Experts of a small language model: 13 layers, 62.9M parameters.
Below are experts of layer 8 (counted from 0) of a mixture-of-experts language model. Rows are named router (the router's row for the expert) and show model dimensions 0-255. Each number is 50 + 10 x the weight over its row's rms, rounded and kept within 0 to 99.
After each expert's rows: a language model's description of what the expert responds to; "gets" lists some tokens that make up at least twice as much of what it gets as of all text. This comes from a sample of Wikipedia text that the model never trained on. Tokens count by the router's weight.

# expert 17
router:56 39 53 64 50 34 49 56 34 52 38 50 45 42 36 45 54 39 49 33 41 67 48 37 50 70 48 48 42 60 45 59 60 42 58 59 52 55 45 48 53 56 56 44 39 54 57 49 49 48 56 60 53 59 57 52 49 48 43 53 36 44 36 51 42 47 54 49 78 46 54 74 52 58 54 44 40 48 57 38 51 55 59 55 51 51 49 59 38 60 60 67 69 52 53 43 35 51 71 26 37 48 62 42 56 47 42 57 62 43 74 49 51 72 56 40 46 50 66 32 30 47 73 66 65 63 55 50 42 34 45 52 66 44 67 70 43 42 61 64 48 65 63 51 50 52 43 43 24 49 65 58 31 52 58 49 55 39 51 34 58 46 51 54 56 52 38 49 64 50 76 49 46 57 62 52 51 48 34 45 34 52 47 56 56 52 55 60 56 48 41 46 60 56 45 34 58 37 45 38 39 60 45 38 37 39 38 57 63 44 40 49 51 41 50 49 51 44 62 30 45 59 38 55 51 51 67 44 58 64 59 58 51 53 46 63 56 44 52 47 51 60 41 33 75 60 45 52 63 35 39 37 49 67 58 59
Field separators
gets: ":", " |", "-", "|", "=", ";"

# expert 27
router:67 50 45 64 46 40 64 65 44 64 42 54 38 44 39 34 71 61 41 47 47 51 25 44 54 58 43 55 52 54 45 50 56 61 49 48 27 46 48 56 48 80 50 39 39 47 76 50 45 55 57 46 44 60 60 60 37 49 73 65 40 72 40 52 48 51 29 52 73 60 59 64 53 54 49 49 28 51 34 61 59 53 58 49 51 30 38 63 58 56 59 54 62 44 55 51 32 49 60 39 50 47 63 42 51 50 49 55 40 62 49 46 65 59 60 43 40 49 69 46 47 38 71 54 62 57 41 48 43 40 50 48 56 50 46 50 48 41 54 57 69 51 52 57 60 47 46 38 42 61 50 51 52 24 49 53 50 57 54 42 67 61 52 48 59 52 46 60 58 47 71 64 42 64 42 64 54 55 51 39 53 44 54 50 44 51 44 41 66 51 52 38 66 31 65 36 66 48 52 65 44 66 34 52 50 29 50 51 47 40 25 42 46 54 36 46 51 64 47 50 46 46 43 63 58 46 46 45 50 67 60 39 43 44 52 54 40 56 56 45 47 60 57 33 59 49 49 65 62 53 55 40 37 50 49 47
Small numbers in stats
gets: "1", "2", "3", "4", "5", "6"

# expert 16
router:64 45 46 47 40 48 42 49 43 55 36 36 46 49 46 45 51 58 44 54 47 63 49 32 38 69 48 55 54 37 49 46 51 56 56 58 39 24 45 46 43 48 57 43 45 50 67 44 55 44 51 49 37 58 35 57 60 48 63 47 44 43 35 47 46 72 40 34 71 31 39 54 48 50 58 43 47 50 41 63 57 43 65 53 55 34 34 48 50 44 62 44 52 38 43 52 40 46 58 41 40 57 46 78 62 49 28 39 43 66 49 60 40 66 54 53 48 41 50 53 51 23 58 67 51 71 45 58 56 23 54 36 53 50 56 63 38 36 57 60 61 59 52 48 54 53 45 47 45 41 76 47 42 34 64 56 43 47 51 42 51 42 56 59 57 37 53 57 57 66 54 55 47 60 59 50 69 52 40 53 59 51 53 55 51 41 38 55 50 53 48 44 56 44 44 40 42 43 65 50 46 66 38 35 43 46 52 52 51 44 40 53 38 35 60 57 56 44 56 47 37 49 36 57 68 27 51 52 62 58 55 38 39 26 35 66 38 51 67 62 54 47 47 36 55 52 48 62 53 41 50 38 60 38 78 69
Linking prepositions
gets: " of", " in", " at", " for", " W", " from"

# expert 9
router:57 42 55 48 42 37 48 60 43 52 48 50 53 50 44 56 49 42 50 35 39 55 40 34 50 67 53 55 49 67 43 49 54 57 54 47 24 58 45 40 43 85 54 51 32 50 70 32 35 48 55 58 43 49 61 51 35 40 55 63 32 58 50 48 43 51 39 54 52 52 48 53 43 53 50 44 43 54 29 58 47 53 59 58 62 30 47 61 48 30 74 58 58 28 45 44 39 41 50 33 59 63 63 62 68 49 48 56 41 66 62 39 64 63 18 50 46 53 56 47 61 51 49 56 63 57 49 61 43 42 54 41 67 44 67 51 45 37 35 52 80 60 52 48 58 62 44 31 49 50 50 67 50 29 60 57 63 33 41 57 55 45 56 48 59 43 41 55 47 53 54 55 59 64 61 55 35 50 37 36 62 51 45 49 41 42 68 51 55 50 48 45 48 46 50 53 51 42 57 65 34 51 49 48 48 49 54 34 68 56 41 52 57 46 59 40 50 53 54 51 39 50 44 58 44 35 48 45 61 44 51 37 55 27 33 57 29 54 62 45 41 67 54 42 52 52 54 48 54 47 30 56 47 44 50 51
Word "on" and infobox fields
gets: " on", "|", " On", "On", "born", " along"

# expert 15
router:56 43 58 44 51 42 58 53 42 68 30 34 32 32 43 48 50 61 36 36 54 64 51 31 49 63 28 45 42 50 45 51 48 59 61 51 47 30 47 54 51 49 51 42 36 70 57 51 39 47 48 44 61 64 71 57 36 33 58 66 43 62 45 43 53 49 51 41 49 52 53 65 29 45 48 46 37 54 50 55 46 63 51 45 64 40 48 58 49 55 42 55 51 45 35 41 45 69 68 54 50 42 51 60 70 57 51 33 67 76 63 45 56 62 44 51 48 56 61 55 30 42 55 48 52 61 39 58 51 30 58 34 48 32 54 55 54 50 60 59 57 61 43 61 44 48 54 48 30 61 48 49 52 50 47 59 54 43 26 54 60 63 50 54 52 41 45 64 63 50 62 56 39 66 74 51 51 47 37 56 45 48 46 55 32 51 59 43 64 51 57 35 37 40 51 28 40 33 53 50 41 59 50 45 44 37 54 58 61 42 34 41 60 48 53 39 52 52 56 41 57 57 39 72 52 34 56 47 52 48 57 60 26 52 46 46 42 66 48 40 47 50 43 33 53 64 50 57 64 59 51 52 51 59 65 65
Year and number prefixes
gets: "201", "200", "202", "199", "198", "197"

# expert 25
router:71 48 58 64 47 45 43 54 42 45 29 47 51 40 52 45 56 65 51 43 50 51 41 43 50 62 51 61 59 69 43 46 53 76 46 48 38 54 38 57 60 72 56 61 28 52 40 47 33 35 62 50 46 60 58 60 42 42 56 54 43 72 42 38 32 67 46 55 63 39 67 70 48 45 54 37 46 32 48 49 57 49 63 56 49 37 55 66 56 56 51 51 55 46 63 54 23 35 47 39 48 49 62 62 59 48 37 35 45 47 60 57 53 50 52 43 43 50 61 42 49 57 49 56 73 81 53 50 42 58 53 48 51 55 55 67 60 42 65 55 63 49 47 60 56 54 40 47 44 36 54 51 47 40 55 54 44 59 49 46 62 47 64 58 46 44 37 41 57 41 66 60 39 64 53 66 39 44 40 45 50 58 57 54 43 57 57 60 49 64 51 31 62 44 52 40 46 35 47 63 30 64 27 37 46 37 59 60 55 39 40 39 51 40 40 41 45 49 51 51 53 52 40 46 52 53 46 52 64 59 47 48 53 49 37 54 48 51 65 45 65 72 54 46 60 33 33 57 70 51 45 43 63 28 59 55
Sports tables and results
gets: " |", "|", " the", " in", " for", " to"

# expert 19
router:44 38 46 52 47 58 39 67 58 52 51 45 38 61 53 52 46 53 43 40 39 58 32 31 44 59 23 78 47 68 40 62 51 54 47 45 37 51 48 43 40 47 66 40 44 54 50 50 33 51 55 51 47 59 59 42 55 30 60 60 46 46 52 43 52 53 50 40 60 39 63 54 49 57 45 36 47 48 58 49 60 58 58 52 52 32 29 52 56 49 59 38 66 47 51 43 38 45 61 56 47 50 52 56 64 50 51 36 63 54 55 47 66 57 49 62 61 42 45 52 51 28 64 44 54 49 68 45 62 36 36 60 62 37 46 63 47 51 67 67 63 62 48 66 53 63 36 46 37 63 48 49 32 27 49 46 59 41 48 52 51 49 68 53 41 35 52 60 52 46 64 67 51 51 51 42 50 63 38 46 57 48 48 46 47 45 51 61 41 42 44 39 59 44 42 34 49 52 57 53 62 61 20 41 37 48 56 53 58 59 49 34 61 38 47 39 54 47 69 35 35 48 34 65 49 40 45 58 65 53 69 55 45 43 31 58 35 49 60 48 62 57 41 31 43 44 34 70 58 39 65 44 49 44 58 39
Auxiliaries and pronouns
gets: " was", " is", " he", " were", " had", " He"

# expert 13
router:75 40 51 59 52 25 55 48 43 58 39 44 53 52 49 64 45 47 48 55 42 57 25 37 49 57 55 38 57 59 33 48 57 56 53 55 50 41 46 51 47 62 53 51 36 63 48 67 34 53 58 52 43 60 67 53 37 54 54 49 53 52 26 53 36 41 43 44 66 43 49 37 41 55 59 51 39 45 45 38 53 66 64 51 55 41 28 57 41 49 57 57 62 57 52 51 40 49 65 27 35 47 56 52 54 47 35 62 53 63 32 40 51 55 62 49 52 46 73 53 57 47 55 59 69 58 39 55 63 41 46 34 68 37 42 62 48 56 67 53 39 62 47 59 50 51 35 40 47 58 46 57 35 44 61 63 60 52 39 34 53 47 66 69 54 34 51 61 49 37 56 49 33 56 59 59 61 52 37 54 52 44 41 70 32 47 57 50 51 53 38 41 59 54 63 46 55 47 52 48 49 71 48 43 33 52 49 46 44 55 28 34 46 52 43 57 60 65 68 37 43 61 48 69 39 34 53 52 64 60 41 36 47 53 39 58 41 42 56 40 49 56 39 47 68 40 32 49 56 39 43 41 47 44 65 39
Articles and list dashes
gets: " a", "-", " an", " the", " A", " his"

# expert 11
router:49 50 45 48 40 38 41 56 42 58 38 38 57 43 49 50 61 43 59 52 51 64 39 54 56 77 66 58 49 61 42 39 58 60 61 51 52 44 46 45 45 60 56 58 41 50 63 49 47 49 43 42 50 57 61 56 44 33 54 54 38 44 49 49 38 56 53 63 56 35 34 65 41 41 53 59 33 37 45 61 63 53 58 47 32 42 32 70 48 58 49 42 72 59 56 48 38 55 75 27 53 58 58 48 66 50 44 52 55 51 63 50 39 55 41 57 47 41 46 56 39 43 44 56 49 49 67 50 59 48 53 43 63 39 51 69 57 42 48 66 57 59 49 41 45 39 35 32 47 48 62 65 47 34 55 70 50 38 49 38 54 57 72 55 50 63 60 62 48 59 60 37 51 72 62 64 58 39 57 41 60 55 70 53 39 51 61 60 44 44 54 43 63 62 62 46 63 44 38 48 40 58 34 40 34 29 69 41 80 33 35 47 59 47 60 42 56 51 58 34 47 64 40 62 52 53 55 54 56 44 53 59 57 46 49 64 43 39 54 56 45 64 48 48 62 52 45 63 54 36 46 42 42 44 69 47
Infobox lines, year ranges
gets: "\n", "–", "-", ")\n", " information", " Born"

# expert 21
router:56 64 51 45 28 43 51 56 31 61 38 58 53 50 35 51 50 52 49 35 53 48 27 39 57 43 50 62 54 53 50 45 61 49 79 55 27 50 37 48 44 49 53 56 49 47 54 61 36 43 45 46 56 70 49 59 40 33 71 56 53 54 46 52 56 49 40 40 56 53 43 71 56 45 55 50 38 55 62 55 65 55 61 60 41 45 49 50 50 55 58 48 69 56 39 36 37 55 69 43 32 46 41 42 67 59 40 45 61 59 54 53 60 52 58 47 40 55 57 50 31 34 56 63 53 53 54 55 42 32 46 31 62 39 52 45 56 26 51 58 51 62 51 63 48 49 55 36 46 50 67 46 54 34 63 72 64 47 42 43 49 52 55 61 49 47 51 62 54 64 60 43 55 62 46 54 67 56 41 55 57 50 62 52 48 34 58 55 61 69 49 39 48 44 60 30 38 49 57 55 36 65 32 49 41 35 57 50 75 59 35 53 50 44 52 53 61 62 53 26 45 51 48 73 61 46 62 42 53 40 59 58 57 54 45 65 39 62 57 35 41 53 44 41 56 51 33 49 58 49 33 35 68 51 47 50
Final digits of years
gets: "0", "5", "4", "6", "8", "9"

# expert 3
router:56 34 36 59 39 48 66 50 56 51 35 47 45 63 47 48 62 56 40 37 44 74 42 42 55 37 37 53 36 49 47 71 66 62 54 64 45 57 33 36 62 54 51 52 39 54 47 53 38 48 53 35 51 55 42 55 41 40 58 52 36 47 31 47 39 53 41 46 53 45 48 63 49 61 53 46 32 44 52 36 53 62 45 63 48 51 47 54 40 42 53 53 55 49 53 56 56 54 49 52 49 49 41 56 66 47 36 36 54 70 60 54 50 58 54 37 47 57 56 46 44 47 68 62 68 62 46 47 72 51 44 31 60 39 72 61 54 39 56 73 45 76 57 61 61 53 55 32 44 54 60 52 48 40 65 56 61 49 49 44 59 67 66 69 64 64 66 53 57 53 65 66 41 53 49 55 47 48 47 48 62 58 51 61 49 53 37 58 50 66 55 41 57 55 53 44 50 48 46 53 41 63 41 43 40 26 47 51 60 46 25 35 50 40 48 37 51 46 57 30 57 51 15 60 62 55 54 44 56 39 39 46 34 46 53 56 40 41 55 40 55 46 51 59 63 39 47 67 55 40 38 46 65 34 50 42
Narrative and reporting verbs
gets: " to", " with", "\"", "ing", " said", "ed"

# expert 31
router:66 41 72 76 56 44 51 50 35 55 37 38 53 51 42 49 59 66 41 37 54 49 49 50 47 62 42 54 43 53 41 53 52 67 57 56 60 45 40 49 45 58 55 48 68 68 56 67 40 49 50 56 49 56 57 60 36 55 56 58 34 58 44 43 29 47 52 41 45 76 66 70 56 50 39 48 42 53 50 56 54 38 64 39 46 35 38 62 34 46 60 58 48 47 49 49 41 35 58 35 52 53 55 62 58 42 50 59 50 52 52 41 52 51 69 49 50 47 42 66 40 47 63 62 49 53 52 52 56 36 41 20 60 42 54 67 33 47 65 51 76 49 51 58 52 46 42 44 51 63 47 67 43 40 70 54 67 46 36 47 48 58 56 67 31 51 38 58 38 53 75 64 41 71 52 51 70 51 58 59 65 70 49 47 38 50 50 66 49 54 50 47 58 44 54 43 48 39 47 38 56 69 42 50 33 41 53 61 72 50 35 44 29 43 42 52 64 56 74 48 55 53 49 54 51 38 53 45 60 43 58 54 46 48 56 58 43 55 61 40 54 53 41 43 56 47 46 44 54 37 47 53 48 40 46 59
Section headings and symbols
gets: "==", "===", "–", " \"", "/", "-"

# expert 30
router:63 45 49 50 45 50 59 63 44 47 49 71 44 68 38 34 55 67 55 34 52 72 49 48 56 65 43 43 75 52 41 53 59 60 39 34 49 37 36 62 59 58 60 38 34 50 51 48 44 44 50 62 52 55 56 43 42 41 56 63 49 54 33 46 47 50 46 48 62 56 54 52 48 50 54 35 38 46 44 55 62 59 52 47 54 33 55 63 26 39 56 51 54 41 63 42 39 43 48 43 54 55 55 49 66 50 37 31 48 45 78 57 47 63 46 57 62 38 66 40 43 40 70 55 53 57 54 65 61 59 50 47 44 37 58 53 45 57 63 64 51 55 56 58 47 56 40 40 36 52 51 56 45 36 48 69 63 39 37 44 56 47 48 61 44 25 44 53 59 52 75 54 53 64 53 52 58 55 60 55 41 49 39 59 42 58 65 58 51 49 43 32 51 54 42 35 57 45 59 53 46 59 38 54 44 41 48 51 78 45 47 29 52 35 57 55 61 47 69 38 60 48 32 40 47 30 55 58 66 54 40 37 45 41 54 66 39 39 60 48 41 68 51 52 51 48 58 47 53 48 49 24 49 45 31 65
Space before numbers
gets: " ", "–", "uc", "ich", "az", "itt"

# expert 18
router:57 56 47 61 45 42 51 61 52 71 34 58 44 50 40 46 55 71 47 47 55 40 36 19 57 53 30 69 57 66 31 40 46 46 57 45 48 44 46 54 49 48 70 45 51 51 56 50 46 43 65 52 46 62 59 60 34 44 50 57 25 52 36 50 52 49 32 60 55 38 52 65 54 48 48 37 48 36 42 49 53 52 63 51 42 41 54 64 42 29 67 33 74 50 50 39 34 43 63 39 38 52 48 56 60 48 52 56 62 64 57 50 47 56 50 34 55 51 61 46 41 44 72 47 58 52 36 43 48 36 59 48 52 42 42 51 59 53 58 60 61 73 35 44 63 65 56 51 39 47 52 69 52 40 58 56 62 58 53 54 63 63 52 58 48 52 52 52 56 60 58 46 44 71 44 59 53 44 34 51 50 58 57 63 46 62 43 60 54 60 49 38 39 55 61 44 53 44 58 61 43 77 50 44 37 42 59 70 78 37 33 60 54 52 53 62 58 35 71 38 52 63 51 57 58 34 48 48 66 46 57 38 43 54 45 48 35 57 44 52 55 58 53 58 58 31 45 52 58 48 53 38 61 41 47 49
Clause links and time nouns
gets: ",", " that", " after", " where", " when", " but"

# expert 14
router:67 40 56 47 32 46 52 51 56 65 41 40 50 41 37 38 56 64 56 50 46 68 35 46 51 57 41 54 48 66 46 38 64 51 66 48 45 48 51 51 48 67 51 50 56 47 59 52 39 48 55 45 56 44 49 44 44 36 68 43 57 68 43 55 52 55 47 35 56 52 52 49 39 63 58 44 49 42 41 54 65 72 61 46 42 48 40 65 47 52 56 38 67 41 42 51 33 42 50 42 46 61 39 68 67 63 45 50 62 46 79 50 60 46 46 45 60 36 61 56 49 43 64 63 55 55 39 50 40 41 39 55 55 36 69 55 46 53 65 53 49 69 56 64 55 63 48 39 36 64 71 60 44 56 64 60 44 61 47 48 68 49 62 62 55 45 41 43 55 36 77 47 44 59 62 60 69 65 35 42 53 51 55 53 50 41 53 64 70 52 44 49 49 49 46 61 44 31 61 50 46 64 28 49 48 33 52 57 70 55 48 51 37 37 48 69 48 46 66 45 48 60 43 66 68 43 59 51 69 43 58 58 55 37 37 61 33 52 66 50 63 68 44 47 52 43 42 49 44 51 51 53 54 57 46 70
Capital letters, acronyms
gets: "R", "D", " (", "T", "V", "L"

# expert 6
router:48 40 44 50 49 37 37 56 51 67 44 31 36 46 41 41 62 58 52 33 32 69 46 41 63 53 48 44 55 55 45 45 57 73 56 45 30 49 51 45 53 49 64 51 45 61 53 50 45 42 49 34 45 68 61 45 43 46 62 62 40 60 49 50 40 63 38 48 39 43 47 59 52 57 69 36 45 48 54 53 56 59 45 56 44 36 45 53 46 40 66 48 60 40 54 50 38 55 66 47 48 52 58 54 59 53 57 38 42 74 53 42 49 60 61 60 54 50 73 43 52 42 54 55 52 55 42 52 51 48 43 15 53 41 59 52 48 58 74 50 56 58 61 52 43 62 55 32 33 59 39 66 37 41 62 46 49 67 38 47 49 47 64 65 53 47 42 58 53 68 65 57 52 50 55 52 65 50 40 48 65 59 60 49 33 50 50 57 53 48 51 33 60 50 53 25 63 38 46 44 50 59 56 41 38 44 54 48 45 39 32 40 57 50 63 40 47 56 68 35 52 58 36 76 67 56 51 38 46 51 50 37 38 50 45 68 35 53 66 44 53 65 47 47 64 50 41 44 58 23 45 37 55 36 48 66
Determiners and quantifiers
gets: " the", " his", "'s", " their", " its", " The"

# expert 5
router:46 43 49 55 58 32 49 66 53 62 38 40 55 51 29 46 42 58 40 43 59 61 48 34 55 60 37 60 50 42 32 44 45 60 36 50 35 51 31 55 55 59 61 47 34 52 55 49 31 38 62 40 37 46 59 63 39 45 49 59 43 63 41 38 44 51 57 43 57 48 50 57 53 61 43 40 31 44 57 44 48 58 59 59 37 48 41 65 63 36 64 62 50 46 59 49 26 51 52 32 42 57 53 57 77 46 49 63 53 68 60 59 56 42 45 52 53 48 43 44 53 49 62 41 51 51 57 36 57 47 43 41 47 48 59 54 35 45 51 46 55 53 57 43 62 66 56 31 39 47 43 62 44 53 74 50 60 50 48 49 52 55 71 60 46 45 49 38 64 51 54 64 47 67 37 60 73 27 59 57 50 62 53 64 40 41 59 55 43 58 51 41 59 53 50 36 67 32 66 43 54 65 36 37 44 47 52 75 55 48 37 59 41 61 37 54 64 54 71 51 42 54 46 69 55 48 59 56 60 42 71 55 58 46 43 59 44 58 66 37 55 53 51 52 35 50 42 44 71 39 40 34 47 48 53 59
Sentence-final breaks
gets: ".\n\n", ".", "\n\n", " |\n\n", "==\n", ".\n"

# expert 29
router:54 40 55 57 39 47 44 51 44 50 49 49 43 48 48 54 56 46 45 43 34 65 34 43 45 48 42 53 39 50 49 41 64 62 56 55 58 45 53 43 36 43 73 50 44 66 55 36 49 55 64 62 36 52 72 60 43 41 58 51 30 44 40 47 51 58 34 46 73 52 42 68 41 43 51 54 28 27 58 52 56 49 41 46 30 35 37 73 48 56 55 68 49 62 57 47 37 59 51 33 39 44 47 61 57 53 52 42 64 53 58 44 50 57 55 46 59 41 62 63 31 45 74 66 50 56 47 54 51 39 46 44 59 49 46 66 45 48 63 61 50 57 56 52 65 59 39 26 38 51 45 55 50 38 67 48 46 50 49 48 58 65 47 60 36 54 64 62 61 45 64 62 48 61 57 51 43 59 45 46 51 45 42 53 37 42 50 37 48 50 36 50 61 61 46 41 47 44 50 48 43 64 56 32 42 49 40 49 70 39 57 62 51 38 41 58 71 52 50 57 41 61 37 71 47 36 50 62 64 73 51 42 37 34 41 48 33 44 59 51 49 70 48 52 61 35 50 41 62 34 39 47 61 55 55 71
Saint and abbreviations
gets: " St", " st", " w", " f", "St", " c"